Experts of a small language model.
Size: 9 layers, width 512, vocabulary 15690, 253M parameters.
Experts: 256 experts in each of 9 layers, 96 GELU neurons an expert, a softmax router.
Below are experts of layer 6 (counted from 0) of a mixture-of-experts language model. Rows are named router (the router's row for the expert), down (a neuron's output weights, with its number) and show model dimensions 128-191. Each number is 128 + 32 x the weight over its row's rms, rounded and kept within 0 to 255. Numbers have three digits each.
After each expert's rows: a language model's description of what the expert responds to. This comes from a sample of Wikipedia text that the model never trained on.

# expert 28
router:094093081144162140104191098109100071093114154145132118069125105051128119115126176114109072124133149149176097166108127168157103085117126242134137139147150105083088084145088070130107050127148112
down0:138103124129118093174084039128148164096126168194144151192095131171118056201119092074142105127157081067083122130127103131074121075141138102143111123073132112141122138102198141117164093135161131
down1:143134098171110100107092139131154091109111099106127145149064196142128131140137100189190153140160124152172120121101108105132091142139139142080162117127138147138171128088133156111150206153115154
down2:129087129107115139113123096102084137136126176128067128102165083149113109154163194131170096118062096129117129192121146100119162126128121207103122110124117184145140101155180143128153130172143071
down3:143165120116082132147124100145173179076167110132090106101118123182106130151138076077083118154118126137166185108077142156154093061136119134105165134121164135170120043105088076122129113146140136
down4:149133158116156105112063143130145093079126175141147109110143111088165160153165126094094152163105130130128074147134077116154103080118137163116149163129170121070109142123123153071122137159055138
down5:173124138134137137144160124153127159110132159140156143165143111132104102066113130142127101172073167131087127152080112124163125038085151151164123155146158152165058198084123151134096060097105169
down6:150142135124111104208087064159133106103100209105116138123126088144144055183153114086042107118105074145083056119129111135113073126184162066171153117112098145156109054149126084153138071171150135
down7:107145053074180125108118168136201120173175108153169101096103117130108174125109090119147139131128164121168097156166110093142158152069069135148113138078156135125153168104140116190159122101128167
down8:114116183098096151071099127119160159176127120080125131121096117100137176088129109096120165096145135118183112141110135096103120123122187183192116182127097165202088086170088122141120089087102154
down9:180157102157061138105087080135126160116091136105088131194090183167125113148166088102145119103132142171126132082153088111118127139094114142127146151087133131114116072168119102129134102145141151
down10:102152186117119149141161129111135140077101102143147101119131226123191162153106144120185143103138105107192092107151073115097146112117168089075122078104116128094156076185124153138109153112108165
down11:144144118152102121141118120127177130148105132150152136153134153164148118169123106161191141098142101108167070141113143092089151090112203088122145105113126150118083157151147176162097127116084154
down12:182082139113145142105132165114128105128118127172073177105170068125076090187118142149171055058115137131115111057092139095158153112056177156158123097134133038133192116173165161165160055092140100
down13:129148117146149097109131146151181136114100112172152146154089140127145097172136129141148109134136129158169101145122138128074121091148137114164099172131096130113097125162115161147135142157054125
down14:121179075107111096165147125145118182110105068157153109168098138150102118106127095131089120143127176116188141103171094127103085127099121124081161158140173108135131159069116129124138122117165161
What it handles: Numbers in table cells

# expert 8
router:118162134120114116102112133154177145099110144201155134150121096134132121126084164130124148085093142156149102125097154167133104134123077119119151129188173122060103138138095133093128136123088108
down0:122126094150196222081108119144190107180165093155073157131164094078124144086106206051066152159149183180178089083121110117168104089152170139132087092112083064161121113131160111116140143108073155
down1:105176151095200180143101146130156114117124069100181099165131108051095145063158123193099141131098135139075124093154089103136160149177088104138120179099171151133135120118170138047105154099199147
down2:103129075090111129114162126075114142107072129103139159092154076150193100112161120114142083106111133108112096147141190080105120145117142168099087130132119109097080142116133142098125150107115077
down3:101127123089193179078139208131149154066136157109138116068167089117138171130133142138085088124098149126120037113105168131208101151187168059092174116148113137072128165117101145127073125095117138
down4:120143142087144137116095159114132118156123198130139149097142101155129110116134071139107165136106079165128115086083155097129151126146099122143153142083111173065097112150145068119161092146145096
down5:063121144103156103091131164141125132122140025107110133168153144119112160092109167151112131133142140153120182158141137116108062119085120107149096126176079150174167197142189113187193158088211165
down6:105165068062055129136180173146155139123124088191126099136132078127114121124080142091170111146108200094114135045134169177104134077130153160137132145150128121152106130159219140156168086114089163
down7:070106092096133106106065153110151122078107106138120127114060138123172218151093117099178140177105173126159127163106124139147049151147153181198175125080130157132149161146131108118139097150073122
down8:190105128155109054095153114131090142070167174178093163104092071129136133138125156100104115097109122151161147152096148123076155188106108173108187101109173113153079082128152168061117152153103143
down9:139184111091196124115164157114123148054079081170115090238132115161110112052098124144074100133151169137114112124135156149050109150108111115150134173138088101186122150139142110141132164122146129
down10:136113119124204161104120129146134145144156149050107120112077084167138165121194152161099114067106116173141110105102068137130151159180160107108112100079180135152121109138106146144106184104179133
down11:112072098067158146067182150094087087136085118166145130134161114116109076030130124105073113158117127138062117063074116172186145127148109169133095082145149168145114136145110080119136162100128131
down12:101143146140139142160091171141143141116138157106114138061089089107131123142122097161173135091111138096136156141155054157122155143132107090215148172093123101099159083156134118136061148120122090
down13:093135141143097106156146094099102072123129111135175106155216158152134117045173111136128160165136161143127140099169146118141136060105054073075147143118101156064154065163104091156156121161141097
down14:114142140144127136178098137148198180096140142140120175080118152100148132159180114147104159077088112099187129198154131101119132154145104125152098109093085093174090098186122138094202102092150091
What it handles: Table cell openers

# expert 2
router:096157123161042104128123151134121120070069133128112153124126133114135117167137138150110135142142106094128088179140129086141122073117189131102157160082120154159135133104147083106118160154111126
down0:104163179129139131116135117157141182135070142091170099156147170154148083137094095080105118160125147105130126106149121172111093174104087102143117124149151159123096103172079103183147075179163184
down1:169197145181184113103170151152156148152105164141144144134110151183167166160093127139187164111096123149170164127051136118117178105157070099154154138163088118102127175131138167123148085144074086
down2:144122077140119092144104113140132165195129130118077145128103092123171169173093141050106114086156173147099163165093103122084127116123129179219064123081159129090134107137119145098109143175165159
down3:142157167135176124108159118084120080162092143149135131104147090100090102130153112106132151158159056145151141090162137133115129129172118101116136141118087087131164117098139097146168090120139121
down4:124183188091180087131089167127157207172164109130129137070148133079090128093133186150139177140120142145068183130143136187140108119118130061168117141103133106136131102097116081168053150137113173
down5:095166108142163120146123126170152105145132190102144188106110137141141140208130177114175101085091132130122135172126127098080120101150131129170093132112128110132178129197120227066145109117093110
down6:153117140119119148121129178092117137178068123171172117106175136178146125104128134135087134144142120106181087135179219111119069183136115112173100164102110119154128226114146180104132140108093109
down7:094120109148163148068125149123089145111051124126175151139182108149133074065104098061138097116129118159042073095154139144155153124117125190127167122134095171137166161117158190108172137141145121
down8:111153147149084112071108135110126112114069145145112148161112077124101142189128150075153142164133203150180168168145116111106074078091099158126079097108128127134173130130131165135082105113115131
down9:145170171193098175147153156129146181161083160186129096146147163128152119070080139064128148081081089105095126112149098127138184132108114066079181130109094142124150140079131153131125122123127134
down10:122092127134121152134125092134105084125106175178193133120117132098123092145137102174154183123180115139132143133147112185131150133156105144119182116150076155124121143106181110149164064122115096
down11:142127169121104154112165103152151130191122131117164118143129096121141104136150129126170061116167066161155085110093184126141123153187131154130192117106104126145146153122178129119119102160148103
down12:082115164121144088081161112130069086135088126106211134060126117198118061092101146174124145064104106151089059122142141095121154120116201132176092165094077150101079131117189142110149083155201085
down13:143093167123071112111104137146120112090106102131156136105149095132068092172141119135105127153178177130187093109099083123093188064110059171117119133136137136124132122068097084159124152092109130
down14:147100160097128100091144161094119149112132112123140110180141114045110099184116140127110137097126132057116117163142097132125103107112120137142159154073160178145154118172095175087177176091112156
What it handles: Digits after dashes

# expert 24
router:056104099141104086146132156171130142112120116093167134087111133184145120135121155149161160143101088084114098168163167091137204087147161085110120126141094065141124141164121130122168077137094192
down0:147135138160128153150170120138073090134123097112189104147133113138113115139220097126132089109118125140167132119125130146100169190104129072102224136114129108093069142143114123095015213081133111
down1:051129155156151131164156150171105102200101103129134070130040127153130131084126149056147155099075075112141148132130131130122125119105094139105077130129088090176174191150113126150163124126087086
down2:136107109065136193121132176152112069109131137130151120100067118158112113118110184145117107167127158139067155117080135177084061124077118167159138077157133177152148172144132100124188168160169137
down3:149126188165141157069115167131088091095154124198107166121135146104142157121113170197134143156136151071182141107104132226112124084147095134150091090106150123126127155158153132108089155133128176
down4:125118146095123136123113091089138143130126152136074086116204169119107233132126190151159115114111163103132155127157157118069122156145131200156161125129206163127116122121163169063134129165075130
down5:122120084164113126124186120149137160074161140130202142173150074135112156088131220112105170125095111124114065110115142136119107132084139155138169120059145067150219131086114155137099110107146094
down6:123133146107125095101156201167130131181112129109128043108106132144099145133145110084158146169076146151128087142073133130182173162105135255147175187112136129082085084118083186100138139122085120
down7:110142080143161125172129100172133144184161085093156142132123177100149137061141141154089167150139128135172175126144110096097097128100102136090100094097150154105180147097116121068100121119076161
down8:130128096090134144116107136134148160155126117182188186132117113143128154163146148152134146162148177158137145115170151166121091129096164123097084183041172131146116154168154170102161131107069187
down9:120089150209116147104160114101108166114097110159174178168126073163076076076154123054087086130109135143134134145201164130123140165061122140142116142114119107103122079101091121144088118082128120
down10:111138094098106093142119097102128115125163196226076098166119119124125101134128147140144129100071126112112107125127117125099064125120178108115084125163185137056152154085126168138153163111141107
down11:112117092156132094135158121160126159109138082159157074148102103121104142115104196102106159170159159120144127176133088116126084137106145067100090108128106105101192153160204128110113141143094176
down12:129120095142143140153185162230170125128127125131187131153101066118124153145182121142113176130104136117095170146154126154092167115142138083085059105126146100124153159148128118106121120098155173
down13:075126169113132142155096089121127116117168091136183165127153145195125086099105126148139151189158082057152097076131132120102159119103139118116203134142110076173148172143168114109130167104112139
down14:119143106093164122134128161137139125130157126105110136135108118083124139085133131153148151108090147103133183179112070081107130085142113168135136086159073161145234154098129116093125138144123150
What it handles: Politics and elections

# expert 10
router:079113077100143135132175136171141108195132103174114137109118151130133170158096180071123147193094121169092093121123103159165116122059228085128112176087153129116112136062139086127095134118109073
down0:088088082158103176095146123149142128119165109128101093076166151117119115152195137126127145112186135144120100115164100108178104129152102136125179134125138093084102177112082106092069123090192057
down1:117180072092081128120140174178183115096108107122111115140116085158114092077119082109185109144139175142142061126183158149178100144082132193098124089176138149142142126076114100133148111147170164
down2:118167144086138111179128151110189110093085121125137083132111129070155067142125103176103113167140156121099123135191125120133132094115124137097100085187165139178138140142099118112123139177237058
down3:103071143151114156139126110121177160130195159100120154130121124124146143101091128196127117103148075152157108158143181162139149118142179102089082148146117083060117170134132148154166156130127167
down4:133127132169173176111164113111176118114110126127124065102098098082133137122138109108076151093142169105090091213134131150158188102176197103125116095114123165118071138124114137182185170105130147
down5:162123087098138089165063097140134130132086141181133121145137102130090157065095060149115143080067126126163119178173164081122165167179102158102110158143115120110135074111121132106144122088127118
down6:124144104127110126185158170128144100101166150069105087142128124129097089143217147080124148153084095115156084190110132122142180141178125163105151157155105109104132051141102190104142164139118170
down7:113123188110120103145176153114198107135121106137112117096187059111146125153134125081136136060130159119153132170105123106122107056075122116106096147127116183123128182144128142149146137146149073
down8:120109151202134156140156087153149118103136128056113141091105107142137133098130135122185111080116168095181150110183182149149158118122118148185114172145109156130102140104108120135165108122138142
down9:117114122148137092118153077111112124116155123125078167141128096130112147126147177151142125173155092171181151104100140168081130162127116123136140160132070128160169155148169087136120072151146135
down10:129165178120155161149137107137109171097183138137112132126170164073133133157137146213140112172122095122147111133170159122092191116113111078170105129173100145113091160172157103130100077104093128
down11:114101165183087064076145160130117120148185091157117132137102121142133112167134228112068186095100127114147161142115088152137170154089166113144148137079147150144136116129124116104161104103145110
down12:172157160121160077092094142156049090129083115120102107110122101122099171122082187139153130184145084144147143156084093153116149073130084136135122183111141071173162148186101110140120114169116115
down13:144122162151046143150109089147085111128110137149125177062151113105103138107137118134164086145147093107132123096095152145109136132088101164115138127140122088163116108130103127145136067191132152
down14:077090085119212141126130129091192083150145124116083151174143153120076108101113163086078148042139134107138073097165178167117121089107204149164109138063159142101144113167109129171200112083129137
What it handles: Pronouns, adverbs, mid-clause commas

# expert 44
router:081119161134073133120145189121122170143139133163082083133134098097216087124123139213132154120124199154096121106158127172088091179130155147124156111114124179096124142179097184130096080096083099
down0:115146044135149143125086131098159103112148137103144132080121112115077121120184154125120169174033133124133113146129151107133095202136142067109123090129131133095095207115090129084088153122111098
down1:102081142084155166144092081152112163087107130123136163164157121100125116149117136074099149144073134152174151150086106120116138146086147175084180172106115173125113128085102141136127071122053125
down2:158117119107118082113152112197181142110052148173138126174150125085121101168128133084170150084139114134120113129040103132161168121081086180072102099104148092129134181091161194073119121107102163
down3:154122173127101152079137107035128075098094110142111135108132144135123153105108117158147108131102076153142117083152190161145107084075123142090163086111172070180093178089136157080174132138131119
down4:101102166174144160158150126134058129157165136095172121127129078140097115071170066139135100092100159179127125212167147086097134148145204117126124128167173127109124153170110132126156135128113117
down5:103130147229134152173152146146100122186119108118111116148139116124140162085091103122136161083148205104079113173169171107116089119174068072122192165179152119136125099161073141141164131111135151
down6:134148121101080142131139181062155160178134105129095152078147116170135161062105055111119151110153127117122116127168126167128125147117147139144096086099129154153109109130112154193141093122183169
down7:135046158098142132079118157112110096127113100161152109120154163143104118139129133144160155133076158133111131157093122177143231115113138145182089120082100177188133119140168150149149209185147141
down8:119109117117135104098127150116105164075093124106156084145158137094165136069161118126051087111082139136143122140122100172095078147118134097113126069109137139095148100172114122134164165152105129
down9:111139125147105088141121106147107107159181109173103132168114066128112075118086094140102113127138172194136146143129120145118155182163209136097126165131117133091116123125095136119103133126130162
down10:127143123179169077151149101171122182092144175106157088113093108144122180117143160144108131129154103148124117164097067161061135119170143139135070112145170159079112178163164181128162120164130168
down11:131104065180153114143117116152111187151155118152109151106096154119175086096053087198134186116092112121137099129123146136186162173138123118119141121112096083105095139105132153144143070118127121
down12:127064095129141151103114133166121187128133126100118115102149115144132095072072190139179170121151169145081085108118112143134135149122121124148078142118158090150163158116148079179197146171124128
down13:115084181142116162110110184155088094119140049116185098174113140115109115063113112100151091144100135097158127131110127123141147135137141158116124096125080182105139105087146131159071137142098171
down14:114196191130095147129134117100167118161071108115107110139122054171128143152135071082112116174120170140160132098095107171092115132104143170112111123186078134141172167112132123087128104115116145
What it handles: Proper-name first words

# expert 18
router:151167065131145060117209151166059137134115113139144091099084116101118050046130121154139145180156129174134145100085154133105090198086092075131090129111142072128160101185102128112104157144125160
down0:127135161111095083158124154195121145149134118112159072188066107129106089162132198098140138163179116136110151081147092131044118109113160154120138138097148146142133128125174137107091055097114199
down1:073173151121141113116128130109134111119105175144116108138101098110103120139097126125101163102110109131128115152139084137137092077104143125167149138154200100120042181129101088137158148103187153
down2:126113122125138055082142170076133049139162169044139133122107127104147119123165104192109164148112124096166123143067112169073172171106149131161145151181145126117146117125112164115143125148112142
down3:108174130096101086123098126169139150145098186118129133127052107109106160134129113151130155118126106160098130170154091073144095086083151139134184120150113138205165141162116176083131161112108133
down4:113132166081112007091096140145103100104140135139120099149116120148150151115104132130115143122158100118173101083141084130177072103097082123113088132109097099123124100082203119073099098178109186
down5:139156140185129112084135106092157109189109125124118098094131160121157161136123101122140116117081133164138133110102083147096104181133097123140108134113176122121130134127116125067124141115158142
down6:165171073126157173102087095158167157128181093107095147174126085175080169116087153129087151111153091092175095085163094099218039108152132120149092184137134129145099187124159157134131132073125142
down7:125120115188133124154116102203135210125051077149183125122091161071148031104128096109177104074187111106092121206153164122104090056070170140108116121094116089113089113108109094115157105086088098
down8:111128133108059162186133101202085149109105099168127200132092158099137157163111115136161140102101144144108101123138098180108164117096123182107131099146131120100173135101137133126073117130135170
down9:116133096060166113116130139101093146177171132133137145123088129164118147133134123107045185123140108183131160139133096175139133177154125145128141103090114158122126125159108143149157131153093202
down10:090121140142092097164171101160092136148138179115186100152081084149147140132163162128153114144079149086142098074151156098062111158135114087093151164179119103177086126099149089075082102119113098
down11:126090135114150158140107135158155162076074093085138174102096154150167106160091134145157079115103197081092075166130202181123144128064122199114132098170098168098110140133103143163188080103124057
down12:100099124125184150131085118125137130181133174122112048106163164082105125157139069127116125118107117144171138152107188139100182133186164187163104145136147142126161113155126126119121103162086077
down13:126141192159131143108100141062130086132109146145127138155117119064099123171119098060145126142134116155151158077156130109114094056097098131135187099107155130188150106107144133139141102129081140
down14:151103181128089106141129125113166087164122156147171078098160107131134123113143122125150132112158134144167107125119109038050048090123119142151136083086152154121125131086135154100129150155096101
What it handles: Family relation name appositions

# expert 50
router:170153163146127155129114116096217108057141093099115167165130092132184143095199104153115111155103179117151081106163111129131069127164100124124155094172143165143149141149064112120122138150116126
down0:172169108089153110163123113098158161121153250157126155096109105099137114102128116213131134182112074103163145150167207117120124151127160132115114111110102094117107073163109084141110103160148154
down1:133167127136104149137051114184168126151139121135092107114131062082118111080094115108117140122197149101113164084124096156092108092103139141105142128105143123060111096143171126123136134165076128
down2:129089090141146156120154163155183127161052077105066125165088077121154083091126150186168113101195130168188118170088176127164110082165146133085133089167097142131130091098172196128124160130127135
down3:167119146150175105167135102129069149197161147132144108081148100135140122177158184154117116150148132142137141106118138120166121142188140137125089164153110189117114123155114154089098110141120159
down4:201195102112135053132124078178132092172184173126132194131116109195113110111157153100136133151182102170185124113160085132112142130121136110153128150109114210106161153140099118120102117125079155
down5:113115103162096125122140148155164160133098120108097175129175058142168155043150126128165062167126102097150150099116151074171091045094128117142129165239154106098100157110093131172093128117109078
down6:093085111129097137114104144136114112080142070107129091146181169127114091072169144164134134097144193132082128086108192104120118098145122148120120167083089142105138133151143110167106101149125201
down7:051156180109168116135178085176155108150135143105145117165121152166089080076115175103112098127112090151156146158101162178063142149098161065114112160084161165174155119167132143122158142133112148
down8:168171111119154120151163134186125089158193188109098176085140181174189120157122148075155122136210138225166109162119155144099130116086144126105146141085100144148116110137126116108117136129164159
down9:083181136125137114151134091063128148121128217062163094164111151122187135102150189108129076118101064181133119138151122102139171140149105125145085141090082154072116095126065085141126118112102167
down10:152143081169136102059112132141123112213088114151114177112129098162168126111142116137153182164116139099174110108126125048125083161182079091092151139176160113133118191142060140127117143122137092
down11:171162127110165112164093086097090137110182206116122116092143118177120104174134184152127169171211114159174118118123084163178136134032148189134136082176118166079156104115129128114146151142074149
down12:069078142143151135134113110087150150098093127131141088143087165134139087138149106130130133076065086138143113129148156121123167153173120129141078128050134101153118060126112095166126071134109142
down13:083153174099133127097121096119161118096113151151178160118046102143073116104070194138114083110159146180143078138136137207120117147135168125125126170095167145098099107168141138119165169051065156
down14:073139086108108175139094146167163092131115104163146140164158136062149105112141132090134091120180166137114161108135130130127146117089104157043130088144124126160149093077182123075159101109124155
What it handles: Spaces before numbers

# expert 15
router:109155095096074184181177107139170080137123149149119171161132194148120134091086126174145187148140134071110092188144134104150148102152081157065160091162133178142187087056060065139108137136120139
down0:164085152100087126067145180111129158117106122097172118068102145102116154071134132131132107197047099137146146095161140106195120074164084148125113077121104101109116068130122165171142100045173116
down1:159083159174129033197090144150148117157134087095183101105108136102060162127140172104137126093145087165151127071144030113095126121111172098128192151081140143088150181194148141132150177193167135
down2:169135195100087029159119146195163066138166115154145098139148154065099118123140147093128056073092064142140097123117131118158159093091128086089175193094118187084108110153111122103114146136167172
down3:165093191091133034133105164161192136142155120180129074133091095126105188151111173134143119087150071051191137127156125090127128127095157100084137177074133180094110159142161155160156169100130111
down4:105106159159143172104138123122161131106163150144118094125067074147112149122099136083136121138152180094126147114149162127152107131145016164165096175123117124119127125158133129170076096085162070
down5:195118173130122180127111095184170088104093113160138080085120120115053105104148150129130098076138144132102129139075172110100196102127104129121157154093218179147113141159119148173065153143146106
down6:172104190073070115162115180122135197159163099119096092121074173226101153117082093121108173121158130083096127129125105126110137122140176094090136129113130147187148125106158101129111120154155148
down7:138072139072149135144086174097137152209116076154141136153057142130115113122138105123127151071133091119161194098152136132095134160195130148117056076118128161103156187172179085101153186194213152
down8:134179190141117121141123132161136063200105111138101136106104161092067091116118069143129134111106135130156112121176151155079185147131127150120077128129162158115096154190114122179125186116126171
down9:168111142114108111078123101134164167127147100171120131110096131063158115089078110176138160102154126124099212044133137109212113066089126068115111132185128124088132145120122180149102114075091181
down10:109140146172136130130126148079129100078098151098112138163135120150114077132130113104114114145136125145151122195128074154153075178168097142198153163118084107123151127166125124077109094140157105
down11:174098164107123082141197152117114146122116175161151087138089118085114083167101148097098105127173073072150163146114123173182125105150121131157148114154054134060173103123130146090127138081103173
down12:133138149090168122203135136047140137141168110147146108129104144140112102128120177168139168176082224108151174215173121163094096126156223157121144123137122124079104172096123131116128193137162171
down13:149089163105070105101153102113130053133174142158122104152090177071153104104130055138129150049182171091133181122137136115149146171129114121091120140135112178158166151129166092117126176103104126
down14:153120167127159145083107158135118091120032084166090103141099164137123148117112130096068072127134114114145130113123122131135119183073089105118120171141106124040137122117128090066088111105125092
What it handles: Years and list numbers

# expert 31
router:078093148115152161165115171062167103128127119232096133209142165139135090167096143132116143153132132155139122066166085078035176154162140179126143148124108114158118165117138140122130127139114166
down0:087153137074144184131104106189109189124098113114144124175092130157156123137148083193072144080123091128078135153039066101140163193127131133099125139148121125092121125160150137108023141082138129
down1:164046056112131150072164082169157162153119107099116146181173114109079114070125126126086130138130115135160122109088143098164065132196170155125147062125120079151119175080110114164093130108103147
down2:091143116090114118171114077190156107120148137139164127110131090112147123105140100152124111109168106137063143095112180153136090159194172114143078145137125091165159102156103151082139131138152112
down3:097155127149122146134066130128121075143105085143128106162166087217114152112145104179103146171163072123097151155124211108150107140147128100138120084055188150106090135186120150121088135123097142
down4:158110150131145126107111171133174101044121067098114132140083147100095119118157113152138152149177126116130114092115055179099095108113081153153178109115067086151153121112158096068144157139132158
down5:114109101131099173126156101140093176080119102142132151097119120126099124124164110097153112149123143194136157116077150139075076106128131156103179160085148143101101092096143129113078119123117148
down6:113064128156098039161189101118094130139135104036071138143126144116145165126101137130136164147143123108112094121117102092157138134113100097101135128088124160175146175102194138067068136147192171
down7:135157158117132122111192110121145140140111114143137011115090116112140180191175080152132137138103138160167114062155154155176119146119083115149117177140161084145130050130057140119114174150091131
down8:123159114167182123116185094120080101131144115071095124126128160082195100158172153127114166128151219150138151149107117112101081149108146123142115130110123134072144193200103161178140077137128110
down9:094156086150091112150148171132134142110190161094068179095109121147119106123168179109069156110135169152170133155085156134130127081178156130108152168072138165126121146174122096170130129235175121
down10:082146060118071062096118172101155159108133127184113096067133176137080122150176091152182154119107126105121093148156110118111189080120061124118180136146120104123135090141165149115127133159114126
down11:115104086127104154116119126121097119112162144162142139100123146117134151086165107106097123083147136090060122131170092085132150154163097153138126101095102169110109148097098124156122127118176162
down12:074161103081153142121154121174111142166137166171124149121152086147148115159111116069143099168158149111124136163156179096088076047206167129128130166104154156149171117137106174127135182149140111
down13:115099132135140128078123151142179105111144081070076113163144140112096094128135111111081137122178102106162164117170149086150097104129135133137127104135164135119020116094084140125118164068104154
down14:142167137163166085181144114104148126110173136120103168064144113104117166091153086121132154170156094161160127083133150104111106149161185073139117176132203161112089114138137155124161092134161110
What it handles: Common institutional nouns

# expert 59
router:169181095127105069182152164136114112166114123111110126110107109171127092099112106149142153128175127083165100165149111127206124139182081160137121149111064137127109114037117167079104112125132097
down0:104071117155097150152179078127164094119101054106150151205089094147078164100159086107138086080081165123135171153100119126135130105080086093117156123164114110135162100092154147151107124084148143
down1:156107121124098112151153136093125119094116156134167132080115086109227201162119129136140079166108141088093125154142139162171108095156128089155141123128164171178134084208118156176091156143125159
down2:098107158150130151105133111127150186123185168094082046136122146143075119155163150106105178128135088175173153100074088142124094143117104121144166118129109102162069110193138080109140227110116123
down3:118157153097157189134126114119165094069102105082117104148141110119157127117140151123130102185117178136173063080191145103169133165157141138080134125154124104122143194107159118148052116160138080
down4:131128129093136089088140100117073083166169070214134151086144115127071131114141134127171145134122135127147139053115124103120084078081103160076122118163175145117105162078126164083142112104131136
down5:173145162159133169090057136117125123132172135145167158111063127150196160206105135172185147206083135118146115131157134129135206151112127059166119129063145085123170123074120119090134100116084124
down6:106125120100107122136131081118108141106101112141087118106138160139089106105126170074107101151093177090172129122096195150168087061154165125155124120090111071124120153100101124135108145145048110
down7:087137133139094061157122118152099103148069125071099156088161154139120098138128177075200087128145133162176165093111130145127125123116105164108115115099133127162107099077186100153085105160131125
down8:118099143107141093089116132194094094079154108169090153121089127117151099145102151098141174144192141094134176134139119167129091100134119094118113146082108146116098078135107137090095127154115139
down9:122160074095081146095154185114132126150170108123150120144135136164094157137114142139108048133102143059085136103159129163148166158131140154142136093145130174104123142161123109166168151084191214
down10:120113125128124110153133131187117116169166096181124142116095128132099096121128190149146161161121127082103117130155137110136141128109095143111156130114081118178119133097142087091102139104148137
down11:151104132088166164158139091144128104120195154152139124105077136119161152121109131144097149105116112152105138081115139093116157184117196103094132136153185129180176109171179161155129149079136156
down12:104140097148087137107203114134130161126132118076127136163069170176102096109099097068161146075172108117111145154130128157129141173112146145085153131141120140118175163093129138173163143084163202
down13:050120112174124054080126169177156129114119162161172156154112155123094081125129109104166178160053161169151120111088037127101120100089133142143149148131109154140079130144115149129124108118098123
down14:161143180098116130153139124156110099157170080028101123128107109185131145087090128128153127127222061139145136139167145149133125120144086152147119078128138134105134178121105177146133084223107118
What it handles: Adverbs and comparisons

# expert 42
router:078147140124069146184166144121164152132157197108113088101122109187167071152126138112148095107162059134157152111087167126061183125154086129113059116158154104148179094169154199088162107125151128
down0:147117131181095112109126073074119130121132111130085130157119109115155127115117130098121120196152111137148150111092189144138143134128107141131146083129100127168121138097131132114111149111103146
down1:146100134158143144111111070102136154122166217122129121208144129153116121120104158067121079124097077120129114166195170077139200148149133177161163150108074102124086116104148141115083140114148098
down2:083088143083170107129104133113170135125110101100120127078110144126126145113113109120031125103101130069136122134125144084157126081114129134169148158110154103136111146165097088111139107102108099
down3:162132111126134143077152145120114175145152116105155146129174109078166098164125160119124112134108133098127148150068109174126115115155119095113139163130082154154165090090138090174102115182127097
down4:176133120097065139181125144103076121121151116106050093139129110176080114156147083074112188166168110146169088082111149138140177087146174088140129152195151154116136161110082159078103117070147162
down5:162189168109180115101156173067128102153078168127117121099134148088141196162111120140148061146133194131105145131093152085120118079161122141092159131177147085125140122112154110137105118200134109
down6:102133107084015103160131110081124120095087090106099144150154187122100105104207117129122132163102119104093105133084136135124147154145120182085120081125153142142096135091159095109104142143130163
down7:103100142133061231136097099113067150115110122142179132134136118134146105082175149125144106139109121085123117111086166154159133152152191100183114141171117178138145181109123135120141083076111115
down8:156101100096053194158127081126167150151115115102080095119130160100146132145171126103129132114165105126084139131118064167136115182105155156116125172111140118081138149163151142143131193146166101
down9:133127142138133121113132142164134100148073185149122163160164193072136157158135157156154083079158198180165153108118139130055168211099091122135130136129129120108144139108150056112101105089188144
down10:210151084099139118055111156145095168126128144192128098134163178074150091152123103084124147113067150126140180117125109120128121084142135114235180092127149150161148092205140115078163075096120161
down11:124125139195108150098155143176063123175124115136099149131087151122116142086143103105146125155153109125148069108128128169141093160144135078080156155126182167098130163089183129130101118133100137
down12:132171125071170176091158122169068158136112102134145101122107133095085087138091119172117166128172142141116114179175116191127134146133147152177149167120105159158098132132134100155113105095063144
down13:165118139131126129158159199176153112124185088099091156165117154148164101130158167168158159128114130115177111158112113115112101165122131116110155107180126098144110096086134167120104189162175096
down14:191074084132144098094120139091129084166092107132116114162192134110159120077149148131170097097150138170107106112101099156120098174118116119143161161123151156174134136156196119119110165116161126
What it handles: Institution name words